Experts of a small language model: 13 layers.
Below are experts of layer 6 (counted from 0) of a mixture-of-experts language model. Rows are named router (the router's row for the expert), up (a neuron's input weights, with its number) and show model dimensions 96-191. Each number is 128 + 32 x the weight over its row's rms, rounded and kept within 0 to 255. Numbers have three digits each.
After each expert's rows: "mostly gets" lists some tokens that are sent to it at least half of the time; "gets" lists some tokens that make up at least twice as much of what it gets as of all text. This comes from a sample of Wikipedia text that the model never trained on. Tokens count by the router's weight.

# expert 5
router:157199062127131141120139123118105158124092189071142124108125162084159127139104168124086068078106118096056132116145169126170132085121167153115077118159137141146147100133107143091127104183142091134200190138128159150107077125137125162092134187103113164122214129099128114099142151135124157127
up0:120122094124094113194141113096139164097106105127115089072156126152151136113085158091094134118106065099112175125127103123091121143108114118116100121145154044157130172158061152108119100134107080123169148167219123114132105183132132147143168127115159167162136114159142115144123147142182157080
up1:130132125089092085180167089115156128158141115137148159134159085142140083170079107115210130124139073146134132129175181152108130100180121133082132199116138095085150107162139071133159078145117137120139106081136139123138159110175147158138085029103104152172131196141116111159101068094076143137
up2:109162148120186153118079069129153163105150163156141166091111119145101070107147130106118077112147112102154255110135135121110170132114162130125109092120126107162144096195101106116126088097120099142147119113113152200125090108111057155140172147139125163154148145103096086162189097148172112076
up3:131130122180137088117128111108131142164164088138099145098156101127158151121079156111119131107103151115166153128109162107102218138115116145147132141098122112122101095121142107172128078119158162088116119172096055089172111153108136155142112120118114134075154146117188074104092123094090165189
up4:095140190093172117183089125164113121144191096111101097097117166134086049095178096078144089153094123141085160192091107105140144178131087156112101129132130097145076087123148089125119117120135158158164118171076171111125163106130128204136117128166117134099128127116092112168104092134098128131
up5:130089128160120091138144105153094120117126133099141091107083111101141058137078113116126130117146200188111044149154189162100183164128134117079108160101152135074092161108079100071153073157123113125159187150189148187131093070144118116105147130160117115076118111152106143094151116175072127158
up6:112084134117103129113103119127136150174068178172121109109096133115134115147101137123163079132090125133153175101121157138131137145174107147176106184110150100061154124113146112187114151107142172108116132210115165170157177085103175115143109099138149158082113120123121118119087211095086122146
up7:136100153106063123076130137146162136152097103130101164117118183108128154143095082115141087115158108102152143119157160114085110097126125127138168100101081147158155149128118098186096091151150125110082162146118091147141184209066149158168147080116094154077112126133163100122099089080110095116
up8:122117114162103116109089132127125079137131119084079078077106129106156063142142152084086119123122095136052107115141134112167120113162125099198087133109158187065130107098133133128096186160148163079109126122187141158238116103123129136084149173149142115085148137114176114050101131173094158110
mostly gets: " MPC", " •", " %", "^", " UTC", " °"
gets: "|", "\n", "%", "-", "{", " ("

# expert 16
router:164102095058137093096097084145119116079166148082164125092154087157122118146150142088214142071148109075104187132181116127126172137166125126162068115141153154105096143160055087126156096124122093120079145162113164113164093153105093077054134102108147085133140150146146154135166119162124152158
up0:126142139132092171087175095100078159191108141138092133097175146066106130137113160161154097102129166126140135198145116083099121030100102165182153055165089122130116133118130198131129154136114092103100098128065091095125150168163135120164152110144097092139082122091154122111188089156135143156
up1:126124138081099132134155148114050174125113137155107129081173130140194187146181087117096076073072194134063117193117102145112152088108095123134099120125119109133109152098143154175161132140102146128089085139158170129159111132088157082081113092095126199125136145075129043103101147143159062134
up2:199131089115165096108151133150128118202097177128129139102077127088128194150118164140112178081153168117140080134164144163159111094110145107141171243097117098129124145125141130124144151154042102116133118102098109173140131118145109163114107142098132127105160137106201121180075031109143116107
up3:113129135199123067115154087108138145146102138152122143060068123086104123131154173089134051109073178081113102102065117101082071157104147105169154147124083138112187093150146143121125121102104143150159136086159121145096101113108177130112174117083163120103107057099163060177181151146126111113
up4:115136151134146126101099121089148139158092163054193146137091087075115183143092091100115164087081133106124083113149140109139137129159128096171103129104098149174139165154109199110148127165133162090193152096134147109119087115185183141059170110145149133166106133149110160128126124192143136159
up5:166144127129144051136109139155168144177083098073159111097113086051105147113128140120125129157130128189087047096099100159091143167126092105180197086100106102215103113140173141071106158117175071094128124149177197119132103145128162137118163131131145157148111112067124128165104166105142088147
up6:144115153110198106062069126136165086086081163152154118124153098126164121161141092133133113078129137142057119099096132128172111065110140118058101175125123075126146162162103111072095050125093088139114113154119072127224131117157100132156143158205125127088124118153168102096118091077086121166
up7:172168141070132154153084125140131140093142058124097135103106144099138147109096118083086092121192144163128089158156133091159142077109108094102139162110223104105110121116093108114145192130099171133138204154117095150119187152140139157147168077118134151158124189168106133151098122101095082087
up8:116124117111126183125117147118158180108160126046141078143147189063109111052171150130151108140120105098147154139107072194150072147125054098169159093131130108131111107145162142079134174156184144115143152120125106100098115115058062153237124103117074092110154111092128138126104128135138109148
mostly gets: " a", " Best", " Your", " Outstanding", " A", " '"
gets: " a", " \"", " A", " the", "A", " The"

# expert 13
router:203154132081144175096177114113130123081121133062085160146097119081161132108111084121122121148186149137116131132085103134136096070151140048148086121144143093088142171139121059109096112090106156147132171186143188080139144142135145128092156119176127135118133181129195140129142134136099110163
up0:109154208147128129086089140107101177112141100150111071070094111083164104173130159159163118072070147078108139085109152132148098165157132123183152114051104109128165132133105149117103096122145062155202165128133115105057099185080141170155093156114134131125114092134125117134150101126090132109
up1:152109161148159094113098169141070120098164127115185109109130153127083151091077100103153154103128134171060123090151135097164136170148096084163158084110116098076102131139131188110148156145130108068105121132116152123150107103105107173158105150121105135099197127151165139131104133081125114146
up2:105190178059139162142124094151136082178110039074104151129118104138156054095122113104119160078121144107126129154074100091125150123222167123083084101116104155105135132115132143089138110078121126144149133120178129076166136122136163172103137157172096090125224156110123085120098099132075154118
up3:123090104130127026094067139140102130160108117160135107129104140082154097135132141123160151118096105130145143153152155087148173134205129186112135120129127084132092095116116062176118088122076097096138157149125115156125133124132151108153125135110067111073120153084119118168089097129153118114
up4:111133131129142083130113154155130107113155090150206127122106123088177086094153154158159179096147160054155093096100108094124151125149113124117162116143187085145107130122107136161114151182145135128116151138107111094130150110138119195184114129146127076132121149199133084065203164112180136097
up5:123098165089088122129160114158108102115099142087108107129189152159185156088142097150149123131159137121115146161122163122150204092168107113110056171098138150182161131140124158084123112068109151163177111100113102141138164121072053147165189172174147106117158147127141130101084122198094143139
up6:091162081140158119081061115122125160123147166107181149122122088080137087085129114075116132124159081105178125105101114139131161193144140112105128146146129147130128115093108170078126107148115131031127099122119124098153131163092095136156130164138061189098169125139129151083165126138190198094
up7:075157197110103153125111133160096103182109104150114115115087138128142071170111111111113143115075133103158120113112137064114113133090116087177186149136087181110112089181107107166134094115151095135130151145099135148144125182071103110104174142090112100110077080068115102044209136145154131158
up8:115112220138136114130088099141159149132099095146153045150087125147149132116114148170137108082137132106104146113120102129149139163112152154147131103054137174091207136115127189175152150162123118131171136185163129104148134104079133215122100136129073087185176117123117171101152058114179150157
mostly gets: " re", " pre", "\n     ", " non", " self", " sub"
gets: "-", "\n", "\n\n", "|", " re", " co"

# expert 15
router:174170120091159133063136094170129118152153116129124174100100085145149108150142138097140071067165087153141128067088139123096153098142102065124136187123064115109093167139094124109142115135143114169154099189132175132183108189086151109131121123148102116100095175194198080123139114140103140124
up0:126145145117131156156164084157106139151201179110078112066124055136181029104107129124144163110155166150120132093143091142118148134117116090074074112091186098119138133132134110113038085118169095107174180148166105117137124108179131109124133143166121122095216116101122146080073154110149094133
up1:113139149113106099095156177176092120158107158084128085111128117128074124153125137141160159147100167097128154140115125137153141121195079106159140172152192092092151140135139118152140183114075123149192122132129075117070123159162091106101137145106148110145140145148138156146087118166144215036
up2:125151106099089141113102137122204111158172214116140097125098130115111163093135138109127114127147147172058127077147121153147069127146118117100122143048094140153149089114118118080114125090144172113217084129163141102147141150141123120134116136092166142133150130151129051135147142113086131151
up3:123119180088157175131069136126158134124112117152161122099132072152089104062171110121100123135143213165080133191163163118148138160109120095096102131149116099154133125132106144108153163113166186060183138099101130123101137116099178132082172126129130120115152118147126044116141123093161106191
up4:145196165137116070126139162175102125159108101088167148151162080106132144121086134143131202030127160115127105143186154133188200094191127134131086167144140125085163145156127127152159179125105158155135176133141173113134147150167154108089135079155147139177143141132166155145079154124127167081
up5:125106150139124149102145102087165107118126095152132091146117134116192141129145142148130073071131105115123146119148080076117089149098091201112139149060147126114104086119124105135080136167177132116199132110063174130145186157126133090171144159139087136102124129135119063093111119077057102126
up6:181065073130160123125156092105160095081127163120194173117105131157102113096101094124124191096092172138122091144145126175165125144152101120097145081079122150128110098154066114103147142121123166065107106079101150118144195148138104182129151148115082148120145165158094109063161103069147085137
up7:156141111099049106161094074174122122146106138081056146082163156124127128142141090061171121122131113025117145098084193168138119129125142133152158145111158175071110126130063078120119064136134110152143137139154172134162103141137132099100223150087144143141144109122117157114135151181129113150
up8:222117096102135146074084116170116110081062185138143142152160113092145147099104108142076179107154103118132060100125107156154203184191096119104139140181132143106188114137151163080111167152062110122148194073139192180112122136112115098081134142143086118155137159099155170169172138118172132106
mostly gets: " original", " modern", " largest", " traditional", " previous", " Binomial"
gets: " the", " The", "The", " first", "19", " its"

# expert 1
router:122117114154163187151149077099100179140093141124095113111138142133184114073104166090149091071194171125117166123144152124113107106137167096165174160147108125097131175155089107121131172047105056152112142166145149129147142157126123105131176101124155098154103075107124142105134179145134117146
up0:105113090111168145070164093116140167127126119112091090160163165105109113180110125085136090123111121110100117140046114154137121160137086154139164127083113117131122114177128116142147134149097177148137096164168107120149152119049091108144105124217107122113152101143108184106225144113088161103
up1:145110109132135118161188058178126135101140072118156154035165104154117084091118147141120071140115136130123183167102155140124112136135117151125148136074205157083096101147134093087077104071160129088074230177103131124099109134120116141180122155125136096111128137129099105175110144134159152139
up2:131135154087148135156081128129159216110104108060195097161126135142182114153104132114155112131104107133135128096093114103134130113146049132079087179151131144106100068104136141143052088076133089116145150162167111116174139159147127136091115110150150132032083140102140087137163075136113100127
up3:148108175100098035142154131123105147127096132109124185121189094063119158157169114154155077068057131184186157147124146127140133148088077139087084152101112120165088133127120122154136156132125074157147113116042107119183145089165111183162169062141142113165147124128171160098134092123149165143
up4:156143118184087095144138076118172163171173120106102123144115133097127138149106122109122137093111074094062107091179190163095166144175044147177069127129096158163159126180106119127172068141113066124135168122153138098097119132152155116153147162131097160126090151125124124205154116121139122116
up5:124155153137101105138088148098099124122205137101139110158192125139137085127065144167158175083100165155093154160142099090160155100150147131094082147139133060097172118161128162143129106173092135143163092142101125109178091154101174101161073134131121091188162154145193134097154135081158133120
up6:115136146137096149184114111162105098101122152131087111094130131129128142098134134145100076113161139125087089180148106155088201170141095098163147143134128144128103127166130116149105141098147129067086189132092141074140165138136120191125158190130106094141128112133096139166122142176099167118
up7:125122141055084163107182110104181153137153155134119191114110119128083143137152064085049064151131168111172126121102123088177151124168107074161121114176120162166135159131150113115187123073106170113072134118175138121124170080080147185086148175165128157146123126124151152150108108109167110145
up8:119164101109140109125176150143148133075155076101159143080138077131095030082110126090121090122098162129127134098117152146178117117162132133120102085101109174132144086107119066064049099111136135104093170126178184149091102102129108140107163132109102103096090147168075094158083162113130212137
mostly gets: " students", " teams", " players", " vocals", " songs", " characters"
gets: "s", "es", "ers", "/", "ts", "rs"

# expert 10
router:155159157148203161128076086166138092150100197075100138144161109081141166147099126100161107100135164160127138099131094103125159128135112082113139165131141104112097144138125069128125141145105113185146150174125127152205137134132132097167148116171149116116151133123172157107130112096066122138
up5:151136077084153083158139167128104132141160166135131112134134088132138100162127083078159082071160087144117186086137135101099192097100152041112120167168126107070147151116069184125130063130139131078157076128176148118137150145084167100125114156171135120138135147169142083173148112184157101123
up6:137123202089138075121151129127037144191114181104108097104162131148148149151116120105119153107141124143130142147131114081098146067192157149139172160164111113069199130134103102104070103144134098097160146136148174124182118175111134100123191131108201154150218170152125102114149158150117109138
up7:158057098122158164093078155148223141137101126196150155131109172116151126119098081088105126157112133107103089101127136164068140135170122134155135150135134093126141117153147155163169159107105165097090115131215146103105109120087108207061119130076123168083089136158167058119124149133080160111
up8:152133114115110129096076112163131120152104178098165142127147179118152131148151089083173116100168112150122122167175122186175127136116082130149115103053143185118132169119107100132119177063071082157123097096106162108092093122120117126157184095072129154134077118147136136092210109171143137163
up9:128108087149122199120130140133137107118078181210113109125086112175091109151156078145126048116109128167100161130126158144167146089111184144107110147132112159158148169127119079076142056063105149161213145105177082153128113100079169162160152169087137117104151074164111086064107128078101079154
up10:123166119138107132132115118150168127110141153115055204131127115081160138148142087099162081135084060134187138074093147163155161145119110108191083109112145127124141138163122135148163116088103113134138097164136150115094067124138107133141126120126130122140068135163121112073163103109114110153
up11:139117139104138109107119103114087114165112132132198144097098126126107135101119137115174059118098125106107097108143127148126081105170161077102203096171044098150080085095147073099115097136107133092125150183098138053104131100130131162122111161130160144130128131097139130169151146164088120101
up12:140122162106121124161086121095108113125203104095159104108123144106152121138155160082103165127208158150045144152104107099112063125148179111125126112162133099057153112156070162113099115149183089126079137165126150159137142163134094101091077070101138101140165145144108109161167127132102114101
up13:130135101158111105143095166105113125114141141114123174098113112113136075110133095129105131126147084121114124061101178109157123146151181142156132112090118135114169156150066098134171154062149214147133157079145093140068136177147094119089142160137099141164161102134118156113150102162120157122
mostly gets: " acc", " exc", " adj", " overl", " imp", "omp"
gets: " of", "=", " in", "In", "M", " acc"

# expert 3
router:206157171163102133123096148131129134097093152122125177080160163148159119116152120141161150091148088136101175104126126085127194131100123117127152166082075133078123108158079112115103106164133067133084172166082067141179147163147117137148121139123096088097149134086161103102113113122109086142
up0:130103084156158123131116094104137102110134124082152149157146099076146162114097053132169128118129121111072110097156116155127155107150146114123114165134112048111161155136103149119111109113147098123168130146145143114083109068136119180143175133137088133135122170181155132132207141135109096078
up1:148131139101193160101111154167116077152163145139103117151152137119085141107139132094179101113082161139048158145121100123111185129124130125130137138104128138079116138067035164129136131118157107144156060118174148170077106098164157120122169172115088088165150149154164149078159092107119142149
up2:174096118095110130095125118139084140165173105149109115135127077156102108155110099112147130151086082138182158107122150120164142091138089170079102086190099146161157210099111081153163086059129117136136115147110151167107138117134143136129132122179162127157114138103136171104147161124120183094
up3:094130157146127196161209162119121087184174114069089170155154170130186077164125061136159151109074107108099167112118152079107134128138106125101106084131174143088117141187128149112131144111209131161158145150139139137145157169119171143123159132123105149101160102173163116109124094142075119055
up4:146151170043082145150111117151154111156145065115189150133175133093098161078169116107102122116144109120164098085137143127084153149144067099158133147127135070129209137148131101102125164138139135079129107165148136172110119208094123222126180074145100138128067103160182091163136107131142134133
up5:098132106091081103133103152194126124188121126101080104115172152077187137146142122151160166133155106124135109071092134085162114137186119133145064124142136199199152128137140143147095074097159154098148182108097148102033125102118091130162119140132112125090118192122077109158121085110135115158
up6:070117134127176160072116100151143174162143080117131100135176167133118081140138064150089099051108152136095163109151110158084128114115150145101114135083160071083195136172117085118156177086207104116099180101116129097128092130093175115073097087115137047141106131198144118144144077174158123099
up7:163142085138159091119123123155114157098139132079126126131112117115182130124102124118100155083114137164092150121105105158173105153127143124165107079090128110114100176105151140118169090101144144105169115096109121152139107122066161101176146151139120117112123254130121091073126140149171206112
up8:122090154152060148144117156154191121139126143175075145158159154129093101159081122117182059130117056143125103092190115161098085103167102129152100084158111176105161167119141150105048098097186096092134088158145156088089155094169139101132162113092123154120092102117130176135053094066144160074
mostly gets: " :", ":", " –", "–", "from"
gets: ":", " |", "–", ",", "'", " –"

# expert 19
router:149081090155175121083100151102120120121092187123123132100123160108105095162119106113171136077062122085134158097114155124114105121122131121138089168169163131146164117128100082137159139121111157104191135155153116133129108144119136124064192141159166111154171121126178196134143085138173154144
up5:118140136109107124080089090116103124146108124085138130103146127149112119093095160111055140163161081121114091103113131138125146121103145127183096118062128154080076178130059202126103113037081084080130124136112208145089138131079123140107142124146151114112161130089122124103202189148173123118
up6:132130124170123119167099070138150168186174109116113144151143116101194115121153066109136108122115149114142167122129123123126121159133126142149088122065120185113102160161074125051142086107121121115202101177197192120099182131168157117115168179128083158125173187106114093107121153187124171145
up7:112096100114138066109128009118112177085113154141195145087158115154091127123171149121133172159106105094125099163123140167124116127122137135160147122151161107117126117118064092096119153123166164061120185162168105089145140109101124122124125101160107115087139218139153134119201104126183119149
up8:125104156137139111169098122097139130148157113137132140108140153119131107118123059128081008134142106137154178129070165113134146151133073115152090119143128116119083124124134090064156124057109096160120109124143127161141106167137086167146105128139114077099131173154139080115118132093093113125
up9:129126139126088055122130157144116117182103128139152135125112114068162112170142173152152170118113103151151137116131125151097140090110090134124194084130119116113133062156146157102127125079090079077116106180138111160129100095154102173207132148127085118179111160157153136113091113149088095194
up10:117102149076093055140105141128167086089119164107211167145148127107124195132116124104130119130116122104112119136158097079111112136189131118151113119171120125117099134136072094097113126187074160103115113116153177069178106128101137132148115125172144118149089154160156173178099077130124158182
up11:153166075167160158108132075150194033153061147076096185149139136112097112132103110157105145128137107122137172138120118093151144131160095123126146122158050173164128117121127118096148105063100134148150115181155128176128069127118147161123088108119121172178139141106165154103105171115139116148
up12:142167172125153142090174122169164084117107144141124155144154105079123095127116113147151141069133134147120131073128157143162158120125110101119033165104088126143112114143112135143125152088064097178126127119043129092109113119182108217098129124091140114140129125135107095059116081089002115145
up13:125108133123153104118099151131097163099127096118133129066139130106126140123147151112166153060189152090128139110085113144212087154126095110129086069142157097163114187135107077090081109126140051112197126116113117137092152139117127186134109108126126153076119132131124106105153112113126121030
mostly gets: " $", " number", " several", " £", " Type", " Episode"
gets: " 1", " 2", " 3", " $", " one", " two"

# expert 17
router:149147150118129131141118083127155191106142157100137105102118114145144090085107110108123117128116077132114148103140122101148114134163097096178110142078212192090161131182080104094112117073120141128117151175173169143137141136141111135132174147125086116172188213150091180111108124098124147157
up0:131096130101109148152135090096133234178125090100138134152149153151139151134125162116090177116199106085151089177119126174101133149138095135134128143190182114083194153182178111110142141077094128093159130181174165120152160153173177124075150051136120124112098156110143087142125159092123218148
up1:132148133112139114124112112126183121153119086047121132102106071171174158139070097091093093103128111110143120150112121128163188097178142147217157158073171147098070127155170153114174133107142140157109164153172122140143167090177113113063146132132155183084135120108157132112099131142146119151
up2:129111075114067140124189130099139087125120093187154121076154153198101148081116118128096081126151073182077113050115085125125096133109060126139117066096182109139124135134144106116152103153122156116130107200130118135135166126071202132124090102147062154202168119094128098140122131136066102109
up3:145125065111169102116122140161179155139154091149118143098135147117177121129114123050124128076159167125118111153079162146184168112146095100164106134167129039168141153159116127144088071166151086080197142200125141135148133157102149140140101114139155089111091173123160098103147096126159140125
up4:145103108120152127047130117053126108107159161158159145112146143105173140168118146134183083128129155210146124167086063151111119147076145117119120123109094142100171185168110190135060088075114122169167105155123107122135131123118072206203160103121144137130185115082129105081127162105117113104
up5:139110113193123118136157143100100115097131122088159126168139117123168186117141145154171125130132149097101172157174112150137165175172198192189148181155125114097088136142120137155128115147190047110237152071137175123155049128119176147128098127149092090105101124171158136131089066143169118145
up6:126195109114092104143087164110201142101122117084061184137148181122110160151181125107107136114115138092180110100144071109074107158170183101119143158144170106092107112136116087113100127113066081123159133136124147133169089122160086194186159151144098085093149093092141104156175122176166132085
up7:120186109091108121125146158133136070190151157105074102133130110167127102083113142129148102104150127118144126051129188142088116035135129078098127092124095065153130129083122107066139097097082154152157093139121167104132101128125152148155146149133084137135076108128126093106159044150092131061
up8:117123150128132070112114114186149127136145152161187143134132106130145172145061107124070121109134143137129155112165182121097083130123139166129181184128089192044146177118101126109156142177127172129092201129158186032146070067108184139130139123095145183077084157116148142158145070149172126142
mostly gets: " tells", " find", " despite", " give", " causing", " attended"
gets: " to", " for", " of", " with", "ing", " on"

# expert 22
router:106152195124149081089121087161127127080124094142134102063159067139177120072172152096121118115100180103086155064111196137115107126138144098206165165085104159116183115116081119077123118137154142056099134171115081110119111153136117114147137082202158095081133140125197095132150125177137158127
up0:126151075127106122150147112092081102154156108140189147148142181155082088092146110171119150110119138163155093124088150110117168117213119161142193127160122136078163070147108101207131126093139150050105112195101171146184092093146116134120126116131113143122128201118171132104168173158108129037
up1:140140155120161104088171166131078163139116133115084125152181122136080085173154075129141149070129071170132185109082173109133118152174091092174153156132180100059207119122147092111095137120093139178125117185113205156178183159114163127185097130142125126146133116165219168123100110152156170126
up2:126155142146126037133139149125119121159087155051151119166131114139140165162074088142156159099115080142082147129161156127101125163141085148066117130110160160080179147092102111147122143100121152100139129145125189129169169078077073128115132101075137159073145132117140168145102095136098110115
up3:134151120103090136105169167086113093086174134118159103137152178066103092119127126092094128110112124142153118135103204111133129113108064159132138130140147135123099126207131119126066078131157121073106104122168143099093142097153123154159142175164126118094154135201106078097145080129121128125
up4:126197157082115113104161186147105144129139126127113118155110115096148134190099117118195088114123142119166160151119215120152122117069119095160168135092120163114173106114102114092124119119142141130128090092127144115165116128140097135150136128097124108106136132105135146190103058147075223131
up5:156163104146146136104115131182111165136159135129121104111077162144146133053149137149084133111136092122171086064122101148111133118143071100121165126133099152082122135163103081105121082048167098121104113151086179132131126111158127149139126121146112156121120160166128163106130129154118127032
up6:114185112142078107101076139159070172119121132124154145129093131027150144111110090106134057144167093101175085096153202133115130162138156112139203113123133155083173132169098100184147067135177120171126135159088123142128192181166102092114117100148130125128090138126176109108097138145067123108
up7:123059149141119099206173118172137128189077108139145114103168100118140114204142139105119126075113165149137103150092156085105122108166154136124148197129149150161164124113125122142081109149113138096145202142089139108080195105149152124138132095095106158161136111116190107118096102119150198120
up8:167156046097155125074196133170162089091092100122109202153137160101167163153119081142208158111144075116120121116147146177104151086080138174097117144182088086134108138111144096065127100152109072117183109125126121124166120147107085128111132152062124143090161180138141128145146120150150122079
mostly gets: " football", " basketball", " Jr", " science", " television", " software"
gets: " in", " (", " of", " from", " is", " football"

# expert 6
router:164125182091183094078125089161125151130161131080150134058138119138148112130133148105163102127125153144066157124120143180152175145131081114124123111146116122138109142154076179115128093099102087114097194163122139150188152133117088149113096097112138092065160153106126157070191132127132138111
up0:148132126087102113098172123181150170132133120065141157066137086128147133058179168134146152104100154120121107142094141132127131076141164129111118161075066189106147059155104145197092144145196140116159148121140150180100142131145186183117130126163128093110139135122142100104124136186154164063
up1:154142121161161130130126150112133094123135142154126134118071145131151092152138118126143169132094152109104140134079119148204107125103072072130135061160138193074106163168158154102104161101149121156125135087173138089181161119146157143163098192110032166136106133198162148106153142147060136187
up2:137157086146107139128155165114115137073092141129156126104068148133096134098175135132147171113137111103123100122121112137141089114096140132164148137148126139205117071096170058134126188158139197098189131200130166101125115131096146107113168134119175164170177109114143125170085135079164170157
up3:154130137123155142128094123136164150162084129095138110118082128143152154084195126148190128101142142169154140156126108144145079142181101074125099133092124089100185122134142047174140163180148136164118086145161160090149099139079170094117110119186101135146237125133140127084081095136123180096
up4:114136191182128129164101113144094118144093088123139077212134074139141171109088136153109156104136147159073157137109078150149149160135119137119105142119131100085146064138151155172144159182099120174168151179161108106163091116208154176153111126135139082192145163099139124104149123155135124145
up5:147083091103128122055090087145158107119073101147131157148105170103226152082123126138148162121215127095095108139087099142199171126134118130112087113139143166154182122151095101109136126110175167138222163129175159148155100087101131146166130191178074093136135157136119116103119143105132066141
up6:146131110102070141091111111128139113130089104139132131152094121098135133110170138117133099082143133104133130103125138101134124094146113115175139114076189138106158116148078085102123176132184174108196144172174136107112168169143141141083203120204116147173115134148218145109098039124096153133
up7:046082142115112117097118147087078125135147103122073142154089147096118157106107175120076172079128144051140121096090117142139103098087159131175128117119076126143171144101090126120103168108126137137103128193158118159134149119152199136161099137204152149134092165154169115136129100120144103114
up8:159094116134096106079124139165116081169135147133160158095155131129161117049119066130106090113164082104146131120093086143110188123142101176182173129144143149141072116104151130045073097128139094095137121083136126137101101132123122117172141171170121190085097168108133160206116155216139162202
mostly gets: " and", " &", " or", " nor", "featuring", "now"
gets: " and", ",", ";", " |", " or", " &"

# expert 14
router:141130099134108107158190067158155140117109146133147084152158149129161138114160114100120107110106132129109134104111169162144197048089132131145078199127222084087140103158069075042156144109068120117121146130109103098121153132117070146114142088235123154089135106148149104154149115141136201196
up0:109136108193165113129125108178083163152128095138118143128097101097077131127100132077154126099134081178056045139134141073090111177138068125099131165114159118139075116108105106127124092125165114146126116094182134130134115145172183186148221171128160079146108166134115138117147136160124116161
up1:110167132154105153125153114127141188087249128159142140117091118130184096114096081179118096133168130128120115121056107098114187111090093155127164133148123106106146148122117099118095082123137196088075126160118136111098141133155138102172126094114103129118094158131128106097207149118132107141
up2:135171131154168109134111125150112184163171115120198087146107129128176086139115103145123145119087107077138120099136175117166181133087102079102093156112139077099140154153091149115162136144080151142137130119118148106101128100127092142184098138109179159071119122127153131106138082163106199126
up3:137179092059101169101192175153134117094120155163166189134131073117172147122098137119158149141070137153108134139096147060108138155140120092133086048091100120159182139179107134092119135134085094133116127106105113083157093127129132101140117092113105135158103130110107142106156083122034138156
up4:138108114132124169138089107028151110098182131099120160109153109119150107109095070157125175117111057120099106127112063171157113142179090142151109172127158121116171113199139138101136135163167074067150196158156109196152091099157143111144130109118121157129151163204156135143124085104105128156
up5:125196148131132198143128098118181127102123118126135154148064125120137088117143126146181128088113146164124131104105107129144146162118103098095117121077108190107070135173046137192062129133199135128183130118144152111179145109135151178132117137132080157109134141131083133085115125130087102109
up6:104131140104172148130152103167095151102081105117169103100123117127140090075100076108137157127111149154129088103129171233134139121132102052154093177124147104123139132150149126086125104171107169162143210077140156059138123130174120164171135118112161121086108121110133119075162109189063168082
up7:131157094095122101160121099094185191066159119149107097118182102123135133107143124162144202132158110115135123148061141167118183109103099140174131111124134126111135161098061080110161131100119230130131137155104105115085118142151125104214160109134128061157137138098154114111121061163094157099
up8:166111140089204107105168089071111212083100149166188161089116127055126152129150154122124131126182140165083150173138114174151098170164069156137076130145152100087099164170054170136130165091128049141130102176121130166164131113148107134127117099153170059153140181106188176105153117145129094142
mostly gets: " they", " when", " he", " which", " where", " who"
gets: ",", " that", " he", " which", " it", " who"

# expert 4
router:218110119088152137107134113173098168180130109074124105087169106107127101142087123164149078066170143125093116133129091154097182142215086143179127199127169114100103127120097124166085190145132074121162185198156109104087126213136127175135152118119138128122096161159194113108151098156130128136
up0:149104088182129109112119131125148097182092155063154148156107089133109096124127156103086146104120111148136166141147133100117145115133162116165147099093071103116121153124137113191169129121140074072114084158087103177158098165112102194097166077066154131034145105075132154068164147106186113108
up1:084103178168127062155208077143126156078124119141124149143182114117134146193139133114113124079151150113076129086126149133122098154148107131157100104108122212112136138151104135136044051163142117070115142088118145144107116123095142170154070115107143146133133173133111179160143151149141133086
up2:108073126099124148168129117136174178143167109184121162150119115096128184145154113132164160148138149110115153154103176148096166093121153178132146120171146106181161194116100091160186116123123178116094146145079092140105128134195150094191080087071143139106117187113106186135155185097140083131
up3:132164085125154157154101123181122183148179107137168108143091123157111137155142128144146170086173141145182096104055113045182131091086129080050162095133172162144108089144040061125173096119114143091146118167118145197130123124138143087117134085178130171130069142133133138074144138122127108076
up4:129142152162175130132143053101169128032130151111112126165127100123157144123139102132098107127167091130148095083143117101136136154171143095082100163158112116113130136114118112088054117142126117127140221098146171114159100081075138142109161174148083113147102144181125116156219128123141119094
up5:121107087078119107116070117130153122147110088036186149122148111137090113118114116144072158139117098106081103102127076203013170137130196126170129155156165140086144147157147113131178121042153098081131161146160100141120143077079129211079119083124121163114113173133121174129189149138165137149
up6:154096060192133060092094100116114138137161160132190160063153050168117127110105128142194210114143164147165123122145134153090139134052157084155044139131161127095175084109100103150166099155144144110153100148155137164162124128116111127160159133102157147075094114132114137109126128121135156105
up7:142153144115194134177180093138136112074138112117108156146110120065119102082152142110136118143155062106143110107156115115125082161141124114175093154100091120153122110180118133130069179144080112120075093152088143206143162133130135106107123140121112104098147107129127093175169093065079144093
up8:104193152134150096152135139103159115121123136148103098090100098146125121133107118104139124131149096118132172126141141101135112102113118123150105061121142193124123138137079111114148142124146052098067106128173073139177112170093164144196116100136142111147187119139177120126115101143121141135
mostly gets: "]", " Synonyms", ")", " Starring", "\"", "loan"
gets: ")", " |", "\"", "]", " 4", " 5"